Weights of a small mixture-of-experts language model, trained from scratch on English Wikipedia: 129M parameters, 128 clamped SwiGLU neurons an expert.
Below are experts of layer 3 (counted from 0) of a mixture-of-experts language model. Rows are named router (the router's row for the expert), gate (a neuron's input weights, with its number), up (a neuron's input weights, with its number), down (a neuron's output weights, with its number) and show model dimensions 280-335. Each number is 500 + 50 x the weight over its row's rms, rounded and kept within 0 to 999. Numbers have three digits each.
After each expert's rows: "mostly gets" lists some tokens that are sent to it at least half of the time; "gets" lists some tokens that make up at least twice as much of what it gets as of all text. This comes from a sample of Wikipedia text that the model never trained on. Tokens count by the router's weight.

# expert 47
router:560478552454551495482414553528502564493535462564506573531461533550482551594444500446454600533428471467467480475537484588475546458502517491511443443533535538498396502619
gate11:604476504496570518423481524484484484518478502546489484497566535436421619463453626491496425516560426550543579465590499418507570539549446574531459433499624494435553529498
up11:606481519523603483412554543477470471495524538496503512484541561473456611502493668540533441409494468432479488454639487407512572504508444517582420429446571584557529636543
down11:435541576511427396524546466449508523507534535438540499481522567568535385484548519532543508460445508511443464529428566571447471524489509495486522471475423495556470478476
gate12:386492482488480512497442484461459415409487564398404475492499444566506398427546530551361516480448600518530527536515556435524469462537416451540479549493417365526519500424
up12:399436530452559523594532445490448471491511476398396511524487517577458416471529601510391483458524569519444533514523556484501506547566542467497435476478532433445517499495
down12:553400482420542572495626523487429505533507453526510488528512541467415530563457493442562489542559399526488505443478506548479520524439560568471452502514546598489537497443
gate13:447458519532578465509462400512488472560531498570421512567572456456557588482533524500504481508518495492487447360574510545472479541551400497436416401473554455379519570488
up13:586509527469523472530499436492482524477513493558465454537545551462468512510515434459430487572611483479513443434527524524447461515544361453463437427444624471421526482461
down13:496454576480471498479484517539549492425444524596636487495505522485507468508506505421515573441523429445392476543457456487537531506527555461599525464504510521470558479424
gate14:587554528542513483498482490527518486537507515503509509497581488441541457388480547526555478519539631496511487591459477476411426511541461531433480449458461443503615498468
up14:506524579484522414495502490521536471505610447508455460573513466439521478496453498545507556559443538497460416527466532472459520527471419529523443473470481395417548601483
down14:477510446441441525531561429548490534549530485530499422488495595474468529501463493504538490510553562477519494411448514490457538492414499483599512500549525542506455508498
gate15:528457544507536543581483437447425436564496475552543469594443481529529564429430540441462428492522470572467498542535523532514495495486532478539572554455493467527492458492
up15:467454506443522578546471540458452421543521517580552367609471422481504508406437510447423445500566542456451518539540548504634463468538463467552544542493484488522469516549
down15:518510488483462358422494498492601479493547518486441513462527533501475497501588474512472547489481502541500541522531474474497514429527470502421500446498527552555478571491
gate16:530473474522507523505592595518513486486486376377552582516522422539497475551516514378515399618404542488438581515557511474528559543576565518557547527540490539536479452465
up16:449476422486399458483562511462546440442444551442492553484545461460456451545540459420483473536465511448478525497566568415630508614591581437526513555524552495574556483377
down16:478436517477503498464470549519533431459531630575381443567457486607491515515650535526577459487581499404511487550506541492577434481575548492529428473471514529589494522505
gate17:447444486497557527481446594565512522570489466498472463525551369575388489404464407463510569450458601512377552496629463438466534461511496515498418475555508509549497588471
up17:545499504495547458430475600555476571485490531461614528463510520521461525488513518473493511504515570430460579509519555405546490483489495518524478472546487491537447501541
down17:449532568533393499494508403498524522479522581542486441504424576526541527512505410569543437556485446484406517498509593476574480497543434472516520472556522509521385447493
gate18:458535525542561507472434582592458564495519553600485467561505520565390501472525487518550529532499464480513409430525422558369504527514449409490421467480425505481471566471
up18:419560486446467565492435538574436531524548520647506453578502553504421482513501462567487526575525467608474392446449453543395509524461390398478431428546410478480534544548
down18:388485562412468421491516385497562407480477533490592493543504452474572490522456501538362520523523482439428467564579551572567493475493568519537465451465536507461517494438
gate19:485474533523482531472475559406576561516472441466509563475561459460485541559558610483588454491477480511473418569524453467510595481496417581482587484473490457447412574526
up19:470483518576545531517550454384499532516520498515525553442557465461515571518445547527575498457513505426481403550492464533535482487487449525475511437461387491442420600513
down19:536445461531439470477449476530484495447557552525502468468536595457474460448497550506455471487521480476490545451446551589468481401480574556540449442460569544549552476459
gate20:499440535453481432495594524568478522543499511465524510465372549593504486432441550503462476473511541499544392495488510550469526503485528450434592503607534480490470582545
up20:584393545449476400466496519511481492545472549509474546496391543586501468523470556557469529488505498477655515498502534511507526525524483433393587544566530574496457547525
down20:500537422495489641525425426486517481501509444522525493515431388468513470519527422527497526450472496445480626555469550490470492510514410551515517519437539541476472374501
gate21:491541510439427579526477470518464448566454566444459439450477529529558521505515545593586562509511514533455512532565392519595528480470459468621476536465545459510573500494
up21:514529533451410517559430437504485487528479446473519526454421495534537516492431560586491465574579476558515439530543501465524540516524537531567499493447600477476536538567
down21:507509479478587473475476535499549450565554409476486610563505669478471499496502477472508471535507502433524510539420652434498474551508529582435546564463574410525472418544
gate22:538510464534502488467519575490511549473457544537456440533548462501543516469486487403577511510549444471481436586471478416471427546537560520563473558447484467539432502541
up22:540469471524460448445517504487527512494420486473458500558579439527525489524486472419578485549522456441481431542499519395502431519526504482635476534510544411527424548547
down22:550520496526530529562512529510559414551562483543447571577473538507457431517445576538508519521522464469403481425617582579619580543524437550452470488533466529606514445475
mostly gets: "They ", "they ", "She ", "It ", "she ", "them "
gets: "they ", "It ", "She ", "They ", "He ", "she "

# expert 15
router:555462542435500546477437546459558564437556448519480468530456559481493542563406533445527524535488450546444495540467474564429539431555550470486450442557566537427457435584
gate3:534458573594541464490398467593475426575524518540504437502343477466469521477474543522562577474452448455545528510523577560539423517465500414492474478445553323494521517465
up3:489547430441611471543517418383484413462526547531555527430470554527456420454490448550450481478460459492446476436539445513524412516472507542530529536466503463541568565560
down3:498447378424496539525540425423544511553467549468544502420496504596543435478543449526465408513474564509451466558466521461547598371554469572612489450491475546400478561446
gate4:525558447556499455508468551426440427554557420550453448467581527621512564481477358522536530611516404529465470473503525519529587510471416392499524528455456633507515495531
up4:507516507494584475484588503455483453553391524471525508478530411464433582392535482426511476454480480484481541534468476431480434509457478488463564572577502483526449489428
down4:502456436468541572468499453490465547517499487530509566564427451459515454544446546475578530451518465503519495608546546467408420466465470585573530501512477459630498511500
gate5:414548508523463511484493529465380520477530519522506533492538504518555602535537525557561467509513549418556465473504421408456450532534419475570457578536531460499514485352
up5:497460518540501467438499507408455506465494531540513464502507467517474602447433571491459547577526611467646411418511453458513469486496470530525488545487449462478473508462
down5:380456492514576471474480446531506472612525480405499434473466465413488421511540515418467534485500485499448511423432551499551451516451567455498536459495553532516591443557
gate6:466532479526538519424496457411470492462465501446607481406487486505457453544520478535593470481447582428466438533455532448471440478486585520532502580448422518507494474430
up6:442524581525472457574489560509482525487475566486494528496526524529528487483586422500508486424617597455457522489500508501509395488448553533504551587576401389481512568486
down6:470369436589420405527538538546571573541536442596510508546560522570530534474374529540429499495554529432482529465527497499558584596549373498542557470519523494516540508544
gate7:523548569607487432455508489460546518482430564496530456486348476531569479534534511595503498526492583459413537513411473555466423447505503585516489622499465547484514499465
up7:471464515488490462564531470525464447539500484466561482504548455542578462506520541468533457423438522495459560577548582508443376482468512565461600504452423438562511450486
down7:512455569473574527599493460555456434470389454602499552454556555494518450420471486529593466477487494524555482421557607504456530478553479472441534479564571522499513468548
gate8:578473472476432390567586370594552554541550487546587494479471537477462554500500582477579589409454585440565538473595540578491579446560460469496472527493464561555409463522
up8:477464482443505369537551414568478524507529455517596443443502531484424553464481618486510503405451563495547576539597553488544572455577465514565425449484519526586475524513
down8:485456466508579571563508468460472396533519562546518500517574497569512464486548497521489484487518439536460497491379591453665565460502429466559560532552541563487497558465
gate9:520463400480494552511526482574483442495505511514549514483528495498487502408577404521572497456512523449555513496521479514518459585467483574502487571494401559477458480508
up9:409488499508507538537509546512542478468427576531473461440566374519501475455521442507617459413435462552541496541479494457484509506388433563492463562538430400510469514427
down9:511465535530580484515553470473497571592463474521471485550506430536530434545513437470550510534545523585449562539399545397459536523613513460558474482422435492509599501424
gate10:562476523483423540486551525567478521424573479532477507437567432530450514437476544477479576535542574503488474445451449507455487579468445555522437507583551594491567530577
up10:526485455472387473490487499540386384476548499497521504555583503524450510530408583521544456555512459450427521454537527501498504615485511478470449554517500417489469494503
down10:531532475581597524512442435462417540538545482479526466513499526446489500592513483526515436453483467470535568477574551405456538545565462468515543526489435515589370464451
gate11:528483527539482451448459573466438416496441503505564504451544518501494543433553458509494480465418522519482473487471483476483434482523484488536498475486457451437517517446
up11:528464503505523433448542540417519411517463508526490492475651542512412492470520457515527512424424547547477463474479502482476441494459468458420508533485405490499514469519
down11:528504504485589493564458536494529452578537513449471560483493445495533580529503574408407473467498418469495484523490482500596483493502547547535499466511559468449543510451
gate12:519445465523495567453533490435621486453494566508472553440492468506481507511478451506480458428492514452441436517443508471442572460480569454600569518493519561527512469517
up12:552465549427543482521491398451447545457486517480552483490498505569515442506454469464557467571549377519411380531470476556548484456468444481484582552486504488456539523429
down12:495498479502477485559490466418427524527523480555510493661513439548493500465544472495525521565495477526487555489484481504536421502498521474364484519479398456482560523492
gate13:516576396503524476514483478511490440484479511531516544465524566506471478462527522544436485548474493481416574454501460453536531476600593496546475489491445548473578479514
up13:504457559482533484468511456464458525493461463549484564547566523472499481490462626448489430469511514419545495512541620564566459458450457479493513622538428591505518520446
down13:569451556592542552503496555504480428599588440495509439585474506515480513526477409456450462499462501513511444558526495586453482624454436587534465509519511538520420478535
gate14:485491554479454468536561524507499538501486550429499620522542507520513491554462601445486565454432535485531483534483465489564484501541582498470549551653390479541424485533
up14:452511500479456439492558539451452453408507501433487531464556514500481524391460538539467534470433636468563508578469548504590476512512540475510536549491415381548465438534
down14:406487452431467525454454433486391529540544539556484431451467583510484432493475510502527451650463508461475491523461457509454528534511439572553497427462502513597645499512
mostly gets: "Mer", "Sc", "è", "É", "ship", "Alb"
gets: "H", "C", "S", "W", "New ", "A"

# expert 29
router:521464551481505460427428549471581527468558409486447436498458502530577451562523529461460526554530441562458552518511461471534556473500587555529475449433550521446461427531
gate2:481532435559512525503475547515530530479568546520500464435429438505451490518512500494524557510497528501528488533520610546494605494459487553485505474437466434457502420490
up2:473454522533517514583483572496513575494595430555535491519587492407496461527441428572431510501523473501548538557475460498476432497464450501435600421459521573571497542424
down2:532530580469522545548537500441425539511413433535463477517468608559582557486482494509434387425517427435505460455481531446538487533564531395432508504520541480565446566531
gate3:550452528497447515482530591513545543610470587532589568429421582487433533562513523616544487471617539513600455553520490498412419512412513538466548596563500581485459420444
up3:574553540543524434460503509431465552518534489507531513488425558510538476489488527534503462423562561436462554478484465491519518426490444423561439446557511471487559568504
down3:408489575500480513545494469458430513523479430558425443537506387486552486465568520428545573535405500454503474504522516525513535487601532501498514434492445557497557531492
gate4:493559491461543486530438527499494501557457532566546440535514536491409542478429550477492491487466541516580481410509466554447507585563498468576484462558540561522511550535
up4:505571416483462478483433536514564474465482504513510437530484537568449505467464598540549494533530551496470494407481498487494496591535456425555480463555545447533437598488
down4:405539523490488526409447497635500517402460538519522540534488509511566479515672448512531506539575476501481596545525589461521453439477518580472503422436538460442474499500
gate5:414470493432581502530489502514588551398548485484530463469372534567394454508470563502414345441490447465535532491533474512547472556545401482519481565428539534487477557466
up5:393432474538531513627467475496430496468525491439581493481582452525546519509548457505411471467482463502427488542510536452520426513548523474482485522558552509508597494493
down5:448473518527484544525504499480470505542535590451474560440509524555580503455503511480506557499537559486544486550529516548535467380511602493412516481561612570488466422525
gate6:583555469557551510480488523525469484510513514618491500599572418507515536518518457548427569547451401525525469532496559559572565482490547506521418549566458488531506522536
up6:516388418520569527536503501603490571457443555612516348547485406591575455462501483425515515577481524446492537461544487468510546519546435558530369476479425523564544481438
down6:562501547500510475553514434465467541511489629572426467465447591500496420450474523479484460537466524501467440437457484593463549460599442518395481481511523463480510505449
gate7:533539491534522479475556435554447465494456597540524501512519481452549552465594478491522523612460592509415600458510504497507448527462508559564521519422510442608495438553
up7:561479438516485518523485554521568423451511548598456490476462466496527534430544364541409469378460611517409460530546523494523505549452468532537518591534553473555450475523
down7:569499478533580601462525563428509487521546501491512525470512575553467499482498486373446504474464441467493355584506590568497486572540463489412488475573430539471447540498
gate8:483494471504538560359531460454564516461509483449448492491505632539673550467593499559568539487522539574498504427510449430480433541485479612508547469533445465532526555501
up8:492439561565581573406407478467551451418502500471417469504552545569644537462534479497518541470545545550450503501498442473502452546571482572456554487533414431576523552524
down8:549513604464602436513496529521479459545487521545575507467482498475458535473413473466515460469502470439526515406497562565526470517517456431478477540413459501490583488512
gate9:513503530524548468477424577501459520549478461619498524513351548430513468537432559483399504497542494500522428456610474511481544479455406536534507439418437489489459491502
up9:473511481515449490457491545536467518577442475561466536528464465432536435463438484471432505488481498477591505434521452502508491480422522531461456496429437459466503459463
down9:587527494532391542496535435495547537467598494480572470486435388519540564415517473593568595452516543488488569559459516466580596532590525571413435492515527525515438502510
gate10:583575421470558596540575625490556487556479407489445462425471490512564517433500484424518511456429521480515495501576523434462410469629474538487523484490544538470492581563
up10:481538454508535478518536555447499539630470533520562524541532517574477441475591537432529560351454525457532482537579439474507409495582435414459527493497515455511515518571
down10:535469435553412482587397503399396466507511527477506519611485549658547507507608441506439429460472476550528561554449548542499499520431498557526471523457452524527542474429
gate11:484479457494500492432554581435589521485391466535535544540529606367426543534556488564566565503490657533519526441492549496475548568490453596442466578491570547521427525499
up11:414444540503524532484418470452535419481512435549519458452447534455483491572512351480607602418442535519508448451570528558484526528593599626487432511367492499488558581458
down11:501543501521526577594460492528469495539539517491453564518548512522490488459452513473491532527462360407486493564524506503509461504497605451522574511499472432534626466489
gate12:482475520462500457524588522463561564550569563580640518445546582542490485522461589548505558351540478524566487564487519551461556470507494459476461450503533439436529550500
up12:507557541590495564363570457509471481513554579607480561531489453523454511461463573455447515442522477555459429438469550502444556513495514536450429515491492445494477464550
down12:574544463573496488517489534555493559432489514457416499488456476395455527466550502479550481519428505472539481477435532477510485512504503531458481571586451534538538453433
gate13:527533594504407398561454515514472480616524577530391415471463482480447444537391577564597571477607494538525536543491424551440512490412452570538501473454498624459516425516
up13:479489510535542569472495429456534474475504556559460458493544492525429436558546497553531606473511488542521657506432512485420511520446546513505527516483462594592537531518
down13:526525431461512473465417448510560496377461456417520543447528570619560482551569480444517480415410592500469442452502534447488493513526562424464497470640461543489511568506
mostly gets: "\n", "\n  ", ". ", "\n\n", "|", "\". "
gets: "\n", ". ", "|", "\n\n", "\n  ", "). "

# expert 3
router:559437531495575547445473550464576511400544460514488495546465503454447542595458524465536540528488452571457488510463469569435551434560488466486454372558579553435417427584
gate2:546539422483456545470393508536581578465407496508551504522494466439547618473545504463455556470450458514416427445574467481475503560437492501478403531475486464516526586510
up2:437551482500505577521472456603521497527446500412531469456560503451511524453448498517483641520453512403465494495586532498483523577474489516542496553465405450507478585492
down2:452464614551523340494530571426370464539512573480501482461505505514523504482538549576525449505483442565523504504524488522431434503447473561555518433435469468486503473534
gate3:463526491503526472508523499590437547505411566522587499495459516599523476445450403474459468492544469409500502506517531532614460539475536537456563463482473544508445405517
up3:470536445477481495474528557585446464496505494516539509522424484568517546442495483474479524526479590460506460545494528544550412566442494456473494547472388587545487515493
down3:521454455517499580547457530492533475459448578496416484474558423479509559506439572530562511569563496583532570567550510516549550459609570518431558493509550476526503438429
gate4:566453469483439452464508505432502396464482576447453523462539432473464458500496511537521476626416422523462509443511512487554592509563490638492447419443398513514553511478
up4:503526500465404571438509512435564458526517532496473605454543449408457468530512509447525529594509503529510487445501527575541599467564487529461520500409444499535542535530
down4:477585605534529514471545423540531439385516514441520520546586445512437518480534503522495489459620471481510470481540507522554522587449518432583535430490510500637415557459
gate5:503458502506520483513449492545487424608454439545495455603461448542526451537533418498525422502514502629543492479476378420625380499461486511497588445537488505445543457433
up5:529539420489554442478506503432522493576455477534511503483360533646503471477514575533568539582536514555683436455510509477471511515527481561532432508441475435515600539396
down5:429510491579572381426439525409511528482497572454423563591480476540537461426375469536560564477531479430460464599586585481447580464566459532583547533450491530515518484477
gate6:542415511394527453469432526502557484497499490521470594462520464443418586482607434489503536550556485589438569524468480616541561524495462536534498571464446453471483481455
up6:569553451578462411461485524555470430581558486478447532574610434475556576470449432568523565472422516610457473513541547587480528476428570520514539479489509508419494572461
down6:545487550562542491496548542492452545446498483522518509551489513543501445523565506429603438488436566493583451497535472446481519538436616545566447506495467457623509548434
gate7:480471507480523511552509513426569478574455524449528484530491382579462441468438477535497458532503525475415481352451485604467435483522517445534544529513435506461483459501
up7:511426500479520545558502566456465422458509551524448435457435473486558506465458414474447474508520548485518517485494442561511395470516542480545461470497465422497471493485
down7:435499522508458517512447491650453542491533484510493493426429613516469541536539405476501540494493530557576447615501535443583550500549483570425471502415515534548482509465
gate8:455583434480490484467494490555507518498389506577450561512419521446515434465478503430487558491526519508466477523554529543486439493581523511508446628500481446525495503568
up8:543523521538487501546537492552482486489370431552555539397497493467529544485531460450520485434563515480542457453549550487549516562519489481518547485382416434463481464502
down8:468365469534487459517504452452524431515556468499573416417578532538499549558517565417480477458570528426556559489391537523536368430520494445426578436563514511513430510488
gate9:516586484541515535466516518569460509477379489549480508546523410517497576462518412488539538450503538398469419474433540477559401503481587494511445521509551671562533547527
up9:474511448535490524456372451570509475565405452462495540572519378474444530515514382531525494469525614427485528530542520501529398499524524530565439551499493545559467583485
down9:495530538470502453478562464462476486532466515414527491557501497416536521691621485466432458408465573442487567480541516412493448569611433480508469425510416573469488507584
gate10:465495539561553522497406500481509504421600439510504408537457510506474532448611601514446488542477506484467545427508508452623514542585468444500445475554488569548572441523
up10:504489554497536403494523537550437508477365464505556521501587449536601485480561626518474510451458514395504462489562510486437541536494504438581453477491529487546479547587
down10:534479481528493507534572503537580487439426463475597539516529567428451514405550549530546418511538493420538434543486559481400465442450501548610513513460615516604387608567
gate11:597465518421497494459565559483476538458545584510465524477562502474539515488466430436523456363499507491477384599383485556503432468475513522516543525508484582473495492503
up11:518483507502518501477522535545495472512536560452402566394541549529523525479483378426539441433441536478458328490503486439535405573461537604501546506485416534517502556545
down11:529369487508495470471450558558452454525579536456492536529410482582473554537518602603513531412395565476451487459494570515537522505462505474576456583532434402465512653428
gate12:508461446550559520402538547456513496525551553517513534558552492489483559490486484614469442443519566556511394416482515512580470489528378576546500448415479592542412432552
up12:500490454573492557458516540502488498485516514470502572640538494463521538493501510565503452418561572491517437446511449468577506494498435582547485484402511565528398423512
down12:457457566456479507529508467488471506518475458503467476446532480532554431490491475418523530562594442517504522535505434431620469538467659486509498526577433447501606551478
gate13:435575565526519529528492528440491559505461516539527538497585510531547516485491486455506531486485548512458441443525540566518476527621533526533606514500509475590538474467
up13:485520535484545472469499510480469442539450484476430483545640525565479453455448454534508482441487443458416521545511475625485479483527464525473458511591407485551552541489
down13:518465484479614491460409516449479537516467423464438515560448524453454523444506524431603456504456562353557422560482513509454498472498468432495412514490511413547435498452
mostly gets: "Be", "itz", "tis", "ood", "Shar", "] "
gets: "6 ", ") ", "Be", "then ", "as ", "Mc"

# expert 9
router:558448550429502557484445561457557557441551454510491484530456556491495543559430536458548525550498445567449475544489472546429548452564549469466471444574575536436452436561
gate2:555540578543574571548498497511572546492431527479508528509438431540492608360449407511401485462533576442531483590590511505537469501521440544472471569523529489461476541494
up2:486461510575539452472543529519456493455483456511542513591506516459550559402510509498513561343535674541450501466504527559528508457464399475487520531515546452519509560555
down2:430548386455538446494500488467451410439551531532524508512564499414518436507518567532523572529451499556470493507518484511440545483472512457517495435531531547560447564535
gate3:485507489480487487465554582510511515561567464536382453513520534501551485454484506529600472495563582466514466501538385486479449502548438519528518455435454482502457486535
up3:491567534558473467515600570580506521399549420550557525517554400553477460481641554505528475394526462539571473552535455524531450515564535458484507492441488446488503434446
down3:521542457486491556511525425462415577395460550561605589477459456454460513416535546523435494514521514504447487503558565533506439423522561458450494407519523547487553527419
gate4:524498518451491369470490469432520478452453449511485478463462494511457587444497424461571495516516559480520427566548549427432470478443440435500446517554560489586486475526
up4:387549479480463500503480422482458533468407535500502493442456490502457501479491502470518450431595539458540404495561584424476559502435506490498541487433518492478524534495
down4:496446459527517551522455475496511504447524516468591517556443511485529387489549431486425472490512554548491466500446543488546566518449564585493579501483537398483457648442
gate5:488470497563526597518433528503555591501496435547505513565553393454479532381479484425451554530509548482592483504511531387459451528522466457441529432528513487548499544440
up5:557553470545516563514558493536528454490457471530518505523664532481457534443414462473513476393524500459492540484498440476543383465561473493552525456450498476615513481418
down5:545383544480573524561522500574469403488505559471545445497501493531448469569636491532504458457432626604511498526493336450506414491580495520548498523401577466496550421497
gate6:521469554421532498549461526527503521592484518468482530605478519516433524469452400402463438410524469441608575398540426577479458518608512555507562423433482469502407574511
up6:485522499556538514536464449527548488506484494454594370538579519543569484414560474465485474449528505532475482488516590454627476594432499502504533557453432423448553453523
down6:573488461427429570469495437441543512513537569559497400478461453486496517512523561537505435476524538505549507542414539469549505462485435529530488582532521478564488396525
gate7:502468459430558405454618440505454482528523483572452484507431496542464527531529505457486435496540453484457501475507497497454453503407504429466481472528378504532475577455
up7:563506476489457502482458482565481428435460572560474543429509527491570573387524530546519476526530531525505480485439508484499459505486494451492512520527422481452489518435
down7:529565544530510559390454574496506551402442634404454486495476597400540532455410540526529464494492491479538526549514557392480487495482474421377461533534496432508503508554
gate8:526598486492479529494468570505553424593619478423432588560561510537553572527453455524488520544509475526520555535532571410461433498464498529479540504548468516566590494582
up8:522586478581540457534514479471478537443514434521504527459482494506591541512448481549416532393547587527579494565542479421493525590436489570515518529533425473514597432522
down8:512526527512480504505498530455493532438506511498543467552437492506478364540485548497477523552448354502533364505492483508557514479453513456508439423460550421577463537503
gate9:434542604503520438493552475460510439531523418472482517604445466521460518496424567475551504466550524423514441594535496525396561454474498456458491477494367466435560548516
up9:522521489476533437518460415535415455497540436492502541514433438503525489380571459485473506422514474536533502454449506496487362565531574555413487581495385519500430446488
down9:546464435427415558480460485459531476466512515456384496396588509510515437488549453503425489509459484470456562446448556465584557564517562465479443465464562538511428515469
gate10:533621502550534525466486561467522456518503508513395486484647491439577401429514506545540427474436535379495508502547527463489473467486538526552449462424466552499530438553
up10:509567542486607420426517529589526480494435557451501516502486494498531473423573527495532507480555509432575497571546550418540444534396507510543425569571458419499550410579
down10:526449457461521509434454483499474480458468543481595478512459494476498581475532452495428464559554463557514465467436522478478497510566446461514534583494513550548509619452
gate11:503504442548529529524510454486492550518541484458505511508515438423545470382511594549558479495410481524548554448464475452568435585470448450491512548465442454552555451500
up11:553517469474499489470535512488502473506550522521537473485533510487472574453562437476448489513516481427500570525546479463539462510544525411503500430523388496562556524443
down11:477603434499511526490537464549542444539545566520494522488519462583411476551582462509479470516554534604477485486579502560547510517605536542450536517539425506534461509491
gate12:447570415479557447501603586451515473431510473441534554459442580475502536431492375533533440392443531488482535508502460444547466435453518466476546547435376485559479515526
up12:546597475558462479526418458516481392506385536557560497455485546539534533513445521524507575485474511405559554565455563586531514555443543504479448464534492442519589547462
down12:527472530452473534594510419499517495547544494512468470470545490495454467481459454463521429431511432500559402468496530642529544464519515614488409508543444541521439490499
gate13:359510498507510528450520497500465497420521448445447509464418418489486449468603550519423562528483518507588511482454543495506481504451526454505547528514450536515495517503
up13:525479509538494473468568493445489567506414521570447539512503467505466487540446536592510493452464580463453460481501540524517541584421526554455555574493505493495622527484
down13:497471471460422514461521570579484580524484498565535504505519525426436570574451509503474450552520528454447536454580569480582603537505513559520531476554449438558462462506
mostly gets: "-", "at", "ol", "at ", "es", "its "
gets: "the ", "-", "–", "'", " ", "at "

# expert 2
router:572459545441496560488435554454564521432538459509482473503455570491499538560419524451532529543516450552435480551479466545437545443540553470464453429559575537436454435560
gate2:568553529513487417511408463451571458524546472545544471473435582467579516455507547495558493441462530515511537436525481445481370545504506507474487545428516473557565488482
up2:519607488557508412506523477458457444495487433470570464433595480502490524404508553484470608471462538506525493419512452460493320508456523436523503521501473438494566534552
down2:457580474502517492435544467472527482472541523567504472633527456455449587474531559577498465538443462443476440454506364551450560515438430452615532501516448510543435447505
gate3:576548477497551526437510438528480506561564569496523503452520506512454465465392574509476611625552494429463494466446566503474446615506518489354498455514437532559455479538
up3:558492495557546530481516500478487491540517496534511492534623436515510505498441481497372485665560510468470472476467441525410429633542517511579436570439383456521521452534
down3:542527552489405534558542531475484454625404468517526522448466490534491448452508461496431418418495478508487523617549517494527525498432429483618495527500479494537510481412
gate4:493510447543510569556585485563386504503439537606545483485519518482446545485499586467452571579512507487509475429448536542474537539445502593553382596500495488462530567466
up4:513535529479541460511451496477521585536470509453475494501473500476566471443517413574496548426493461487523455479435495584487501501416476526465521547450501503496426463508
down4:462499643500545462425498544520551471509509551453430595553592468572607448449527435499506463500539418490508459469412526429577504509529526532495589488538507421453480501474
gate5:503584494512550443485610547447427477498433526522444425519574475419516477442535451570504474527500532464473479466493509523529351520403530554599521455540508529528494440517
up5:477538449601427472404501535536493503426396457477532447502585573365554467434454479584432527525519587482497517422456449515490406568447542483556517452508477532512475570543
down5:478467554522518476487454536516478477544571497482551500552484581555594519484510546536571527453515411494424494429570449453610583527538553469467484518474505478586448530480
gate6:438505512471568493540541428498482519474468560451414517534437510609539429468521573514528472456564466420375594483388517538561555562439532499512481525462458558542442553406
up6:504541491520478576513599440517515409549527483499479518508494506540460522545519516564509489412503526506499403541501464498391580528527539545449485507441437383537479549491
down6:432472496516435549491522473556516436454448563531549470504440656394502583527494464544537525551462473482547466471454521536469574418504518452498478528510538500501477436439
gate7:461491497505455524537506420483467601536407515492559525427549530491499512454612453584437421451454583438467611624482467511454555575506588441603517589482478422575589458449
up7:416408499448500516512537450595519525543376519579452609473594468512477464404538463536433554415532597462561508507468508484535570643535563500525464462516399508547544514492
down7:458479417518563490503452560562492551378554505492497626541485596573590563524500474445529496462506491555439380480542502485566490528461488523447498436485541512421491523582
gate8:422466518549525378462420535520622492576445483463534429488579488464524481540461457602550533541489430518556379564481488551486513483497476411491496471531485518529424382511
up8:481481516488572373504494438507517524531536622491489503479544464504541473449528451500477520460523455454554432594532504478446499403499398470429424482521502493530450464405
down8:566587471431472609470401327484432497517503559599472505489473552552493442497542507440472518506496486516495488478543527549535528552508431558500542598450525508464448516529
gate9:523389560485512552506455441546498462419494501527497421494456486550475484464438436509489481636462541562362478520525555508522433489488535469531528437450478410544544630477
up9:448434463503394493413498546470444528502482444584465475486431449500481464460434532505487551538496646534490438479575514597584415543435546496551510517382443535442573487498
down9:457480525390538476472444527444500512555577422507453540485458481493437424504513544524527536505550521459560541497466447550511419528508496448394472564447446504493642376614
gate10:522441502594504538481545549424503522544435515503487471413416516465550511514558505419519450464489481591589441427481430547580442501519528529442433556615502559482578492503
up10:457429529562493498471547495531504510511403540493488371444528497428470529444506517515472476447524542505567524486500472547585420541444499446533491519481293517517513446486
down10:543472489468481436551446529467490481549406488445413582568497466445431497570504511581477393518446435449437548611521452518550557500527487505580483495465505417451505535587
gate11:499572539525487436493481491551539485449520544560481422487509480440475474406481549510543407411477549468501495479480415523431381539543528556482507481490532456571525565463
up11:514503500487531400537525570446444538553555476536418474458593457517441450434453493551556454452506581427555512496507514553434445594480483590560485562411456617572497572480
down11:441432624426538376554547521378522478590510439508507489593543506509442459513534520504433574534470502482566504481542502428464561507460509443505425599504502455518536398461
gate12:514472444455487409464563443489435464541446547471463563485591532427549466555407529488527479426494563565537445467453454483446442656536426502442447589524453466487358474540
up12:582434522550499452531539433509486447597386605471519557468522459517489494421459608525523449384478520530537425529549513539516423634448433497434454453548448417482521482525
down12:604589489523434527576435469480499517434528478536596415510517464594505546409588599556403482550444438477532518581417539617510468362496433457510466559499528407527481430463
gate13:526595499460566435529489455510468564364559527497533510535544452538504530534580586489420469512451500499500564571527535551488477585437493527483549445592497493491543522449
up13:488589436471491495524493505503515479511460487550546489469566472511440405446501461509431470572542485520482434464519497495516471574528470542526528500613450444463498603483
down13:425523472525440467482590481551491493452459540457477433439487523548489441456555568462476552537646567473462455445529494502526478541466423525501563590508484474441526531488
mostly gets: "J", "er", "m", "Con", "R", "F"
gets: "R", "er", "m", "H", "F", "J"